{"d_expert": 128, "d_shared_expert": 0, "activation": "squared_relu", "router_score": "sigmoid", "balance_loss": 0.000733, "balance_bias": true, "init_std_router": 0.0371, "beta2": 0.95, "dataset": "wikipedia_en"}
Below are experts of layer 2 (counted from 0) of a mixture-of-experts language model. Rows are named up (a neuron's input weights, with its number) and show model dimensions 0-191. Each number is 500 + 25 x the weight over its row's rms, rounded and kept within 0 to 999. Numbers have three digits each.
Before each expert's rows: "gets" lists some tokens that make up at least twice as much of what it gets as of all text. This comes from a sample of Wikipedia text that the model never trained on. Tokens count by the router's weight.

# expert 6
gets: ",", " the", "'", " by", " that", " at"
up2:474502530503540537520511485450554511491488485523481527521506493459520482513457530500507488469490505476490520513465518486459508506527494508492506550497488524445476499454521543547494466489537536461536503513515542482524490530511473514520529506491499475524491481522507473455528483512508506495518533529544509476514484478436487458478482516504500494476516533459497464481481519470496478535503498478513507503474483457529506489513549548488488501503564497509463474499546523557495520515488458495470510523544476550520484481500488477525497465502456490487480500486471507495513514480478494514
up3:524488512465534524484478506511507527474532501516485441437499523502466512503488510488473431473552540487542496489507528498501502526512514524518524529470474491504495457503461508499568486446511470483522483489497519536512484497557536478502491448508480487508488497507495471480487521463469514530518494515526481460505476485499561523490524536473514453537475494489477504463520500455524532486526488491489532529508516528542471496481533499476506506501449526468451496491496488536500519542533493528484545491501481527479491477511461464480480478501489514519525476503514473496514503517500508508
up4:511441510495513512505525476464539510505467497513477464512492498485527479545518502525476550493485460469512505494495499497477500462458529488455549481490486436462483497483505522510523504497504491526484495502466507547484499499470501473501485462513482475483511493508470466502491536504453508509515500515477500550515565479495504504495505478558481531541549521488497485522473482496508502517502484478509500468519502457476520502510523524490498498489535547449493490518487477476459539487473493510498505486507499524497504522449442534509557503448517456482464512462458478490486493550467493486
up5:499535436536514516507493461566481535515465478492465560501496539457533510510521518484532480524512484504501527513471513533520471499518501508508461519474470516488494486517539466525505499511519478540529516510519495483529494468489458508515490484499458548508489465487498516484497501513482504530470511483560476498503535468492497492520515511445454465547475512463496485548515511462499499511475511490533505461503503509526476447503483453489481483501494518494483441547485474496504535503490474504503531494501526506490517506517526466504493456506471484558487510513458460497473483537515478513

# expert 15
gets: " ", " (", "-", "'", "s", " \""
up2:529519476489517475536508514481480514483498525526490523500526496564478486504472536495487511489472537504497509511532498503513486464495509486482506483499500458485454445464484467493533516515475500540540481525538512476521533477501505488511560495479485509462470479465502526514495450491498529546494536490481484513531469478498454465530496480521471464526504512534521484508479497473491540482491495469491532511462492513563521448535490465470517479510480472522495525504504544467468503490504476504484456490455515515510475515471511481512513504480559500471498470481471512524538510512547554529
up3:538524503480494498469473485500528512492509488477486511504456517558511560516509458483526497554512510515465490504503523503441485539476481473523514484519572515469456464495482537484498501476477532490524467558485465499508509531539505483519486469492487501517505467524489490501493475514514511501504544539519533487497513542481510511519551488515506528494479533528510515486491490487494514504511494459536486434500527460504458508519496516485510523464525504564523468529508469512518473534497486483517520494532524481525455527483460491545501462483498479498493500514471513536485488486447504485
up4:493459454485502496502542495500485518451486477484482522473487516471526484512477543515531493485520498509482528550497516486524500503481522506464502495520511506491511455491502498466493434466453525471491494541519480484514541536490471555539496479485471482464498496536481503499459500440496520512472510548472483528499515500508517535506517473479496510477487494531504493526521484492509483477462464436537526474498475511475534507499502542522547460497502497517468472476545515514496487530475521467490498506533534480470497477466478528521500519484470486514446472466462539518528504543515511484
up5:515491466491520515506491510505497515453448537462528529465488529485529497503467481532489532480487487491499519483510480499535475478527490493499522471505473505453487428489499511444530474486522499480476463507536461519548513493502496475501484470494478473506486481486512517505479489532474485489490533517482517529487506511487516482509500516447468488518485558527450485508524500522497508535463470490534495489502473515475521487503470534486485523488473544540476485540508459462515560502521485508487515485520511500556486511516530517485555534533425489486505456472487515497536497503490471467

# expert 18
gets: " to", " in", " and", " for", " of", " on"
up2:464511467513503513510548493532520528492557518467461471487478509482509508488466526462526473488515505504482517461517486514507483508498497467517488510487491485520525498500474497457512504501529540495526479488497533486525513527459538486501464515520503468515463524487501517499465471484495471474494527440494493518419464493544492542516536465517520465485501485436543483525534531532517524503512506519506518513464537491511515506448501492525554519520511502513537508493491476498485489487503481473568506501484485465489501488495508511500447518453538526484558512483483481535503507476526463507
up3:517494507490450542515522498462483534471503508465495502490466495480475508472534537522503481469522521451476473522508501468480496466476507517489475482479491500506518495493488517515522459486512517496509500521503479494542495477487480442504535462515455492525461460516490508504507490444504552522481524491500458496462553470523521542532499525474524490479486500477484526441507534505531543487468466510478512478472519500520502499507524545520497515488503495477460487493540486527499493544467544505526501497522506566527457463533535508507466520454474494480464467488539501481491506486473516478
up4:497504495515491531477482509508504496469507461471470515483527473537476514499528492492480539460468556540471542501488492517513503515499473462519523491509504492461544503510491526536500476471469525482501491497546472485511485529525470474537531511537513451572523475534499480519495483513433506490451467494480510485498518486502539495545502510491474506456486493517461436524514489507542506507524516476478504458521555492492495491515496482505498528487508516476478496531516500500511474506523477539565490481507526480538439488522517524529496501510465522497543464476505519483517462508515489508
up5:504480457498487516505519478505490489506506488510496490524519504568481543509541492512427518462506525522498517503489478498537563525489528501523481485491532462480525432500485472513506483468470508491520476498534450480530495461499481505501525482539459483504489486543498484540472441492470493489468486458447506518518528510489519490507544466475522497501466492521523477520475483493515501475511486498503471471504525554471530532537515466494504514493507474451457492504493474517501464542522482500525514511519518503534502470525553505538521491463479483473487495452483531500499499514465500497

# expert 20
gets: " |", ";", " 1", " May", " June", " March"
up2:488502496509500536550512481501541503517502506462480512506493531504512511496491480500541486503487512504462487509468500486459483524447487514492463546476472496537496522421473519512493458457503527466510487502506494510510502572479524511541476479498501476484491483502473446484492484547501519501458486475470504497495479553505511526506529478477530506454470537497496491474475503508506481512511503477516521456528504531488533510489467535512531506522522532526524498472489523543504528500499536469550492531503474466488494493462468510497473499489510519480470501468492520530555554442508528456
up3:493506519469488502499497425541520511546488456507470537513465536484490483516499498508492473495489524479534503513511494508521469514501534499483525478492468522486520471504517436454530475528488529486512495498504462543465494507478474497536535506511494514542494496510505530491487542547534485499523501520502513507526501506492484509525508516539514474561504489507501522517508454472546507499530517514497461466481512445497517526497452478492489468508541496498518450531531528486473490484502520492488564531517478539495509494500521481525513431570479503465467523497491515533479495514514480485
up4:514478484521500516487496482504505527451519496504485505491443470457460486479488473466486520499533484512488491516523523508452501505510514515473547528502442533495482494487495542541515487491519495534500493474502466517465519473489503508562487513574498478509522511530507492496515536491491441500510458482479488442555505481467484501514521441526528480520478517518479530487509438499481506492481491488526455521502478531464486517460498483521500517481522519506483505519522504492484503461488512539516452538493525504481498512479488498525517528501504525531477561463483490491542504482470456534
up5:528539546533496511494494503464468521522500466504514471511444476511513513498479506458488484501517516497522491501507477501471498502532476510522511499484542452482510463493516510491508502521457498527472535484498504533491492539554472481464499490501486502483494440460507509556445511481490477509479473545523493515536500496537557476529490482485511523477482474475503471494505537456500510506492518502442469546470518494553514501537504493513481524466525514448538488500536530475466521484472510516462515467531495501522507488484433491502471505453474531459499474496519493492506500481474471501

# expert 13
gets: "s", " 0", "th", " 1", ")", " 2"
up3:480503491523416470491533463543488502530531523510505513469485474484514471508504493460518477495503467485516485537488520509562530502519508525537487475508467494453463508517504506498495485501489443504509482468500463471472522480459480496499491487488502528500496474514466483504533514534468492510511512531445527516499489481494499512541498490459477500517486515540464471457521446442501482478512531491537528484540467466513527481505490489452487513475527484491481452538506492515502513468487473526497478512491497554536492487451481483498523468520534508514489494531453499494465483522461491512
up4:479533484476507523483529492551491525480520481475461494511484509500519500542508478503469531521515514515508495511491569468448483499512486495504500473455462509538529483499530478483495545559540518504500497476522486513473540468496482486495537475483496470495485551488501458510466445545494503492496513488506511490525472545565505512474522480491497530517516457508526474500512497542522499496542511501526467487535523505472487486492508527494513513481471482521566501494540531490474491469494470481481502541492496512529504509536441541530496453517523525476489496466534527525512496474490473488
up5:463496516480526533524456499488524464502487487508516475493466478472479469480487473483543471480488520497532512490530517481488494486496490486485503562513529504464515482491453520516488490501546507524452524553490580496482503548493468521503519516501500434465484521511474479482521467517510513515444491528536482533499462550526474523496506506508494475548475500496526483535475496499528516519529530484476455482521523517530516479514455489464457489508527479516489499481491482524495569463521516463519473517515516490482493500479464567518498478514499481519497495506515509508528514476489487497
up6:500470482489463512490489465523558526506491462441499461472543493510453514503545489504481505486511504494446495511522490526457492495510487519488519525515463499509494506479491519496475489511448510519472477516446488545492531511497515500513527517507491484497496524479490483457482532451541452560458509471493511536506529480496527556473521509498472508486457503492549496523458533444505528480485489488513441498486486525496480532494501492502532466487523477491470476526522515488443489454519519483486492517493529514495496527549535474531514474523506512484503507476489508536493541490497475499

# expert 1
gets: "\n", ".", "-", ":", "|", "=="
up2:518480512480496469462528516553497539483490474488480511483455545510540476508440521478483505480516457487503503512533493470509484537511516493455465478540504510518512513523475457504535461488461506493529519505503529522495481544469494480497508503502510459538490490529454547515495497465501508527541489504501513499478434508482570520511471499508518485482497519506462557449518499476541547509496483519499450515482522517572539460480500524503522499476465495505506470480495499482505467507508503489494463535516493492531495500500512523508457527473516488506474485504490520534511509473468526506
up3:555445503502522537514495505508529474507495501459497545528460494476507482523549486507458500472527492479487534493468497515500522499486540545499490539499513484487474484509502494543485530516468469493503499504481504516520493481537464522509508497546525492490470463521530510440497529547474503509497507551516522495504533479497516534515488509484481477513497487529485498473523533451504502510486564491468510480510478495528519496500516490487517452503498523491515509584506529478492467505530487521531524468502459528510472488496491487526484489551491445533481540445493445498526516533514503509
up4:445521498480532510506520499489495452500484471499524515475492454497477460507480493502480522500520476455489482487485492553532501513537543502514512460498509525486518469497479488492505480475506560506482517487515506515443503502508490541531497500518472508519495513513485535463533530528486495516499505468511479501549540505562529485558514524539438508517505507502492495485505496518506499500554513470523472526482553506564522508494523519488499493477503495525461473496526518502520507483490470546531489519503548532494484517487481534576441509480501481484480512459499504483533495537467494509
up5:532494506546495523551528488516534478501482463462469451483492513490496509484495495477512483515540476494482472484549485520494445514487540530495486496507497498476503463502521517525472515496545513488448488515531459486534514489492496468483507507477485521520492528480512477492494516519534461503513537496475499495562569486491549453474545504501564494513496492464481476501497505471510513477489511468553494500526504520514528490530475530522462494485531499484540479488523515517478463450480531477474538493508519481493514495508504470518499457486488472457516506490553476461502556526495508513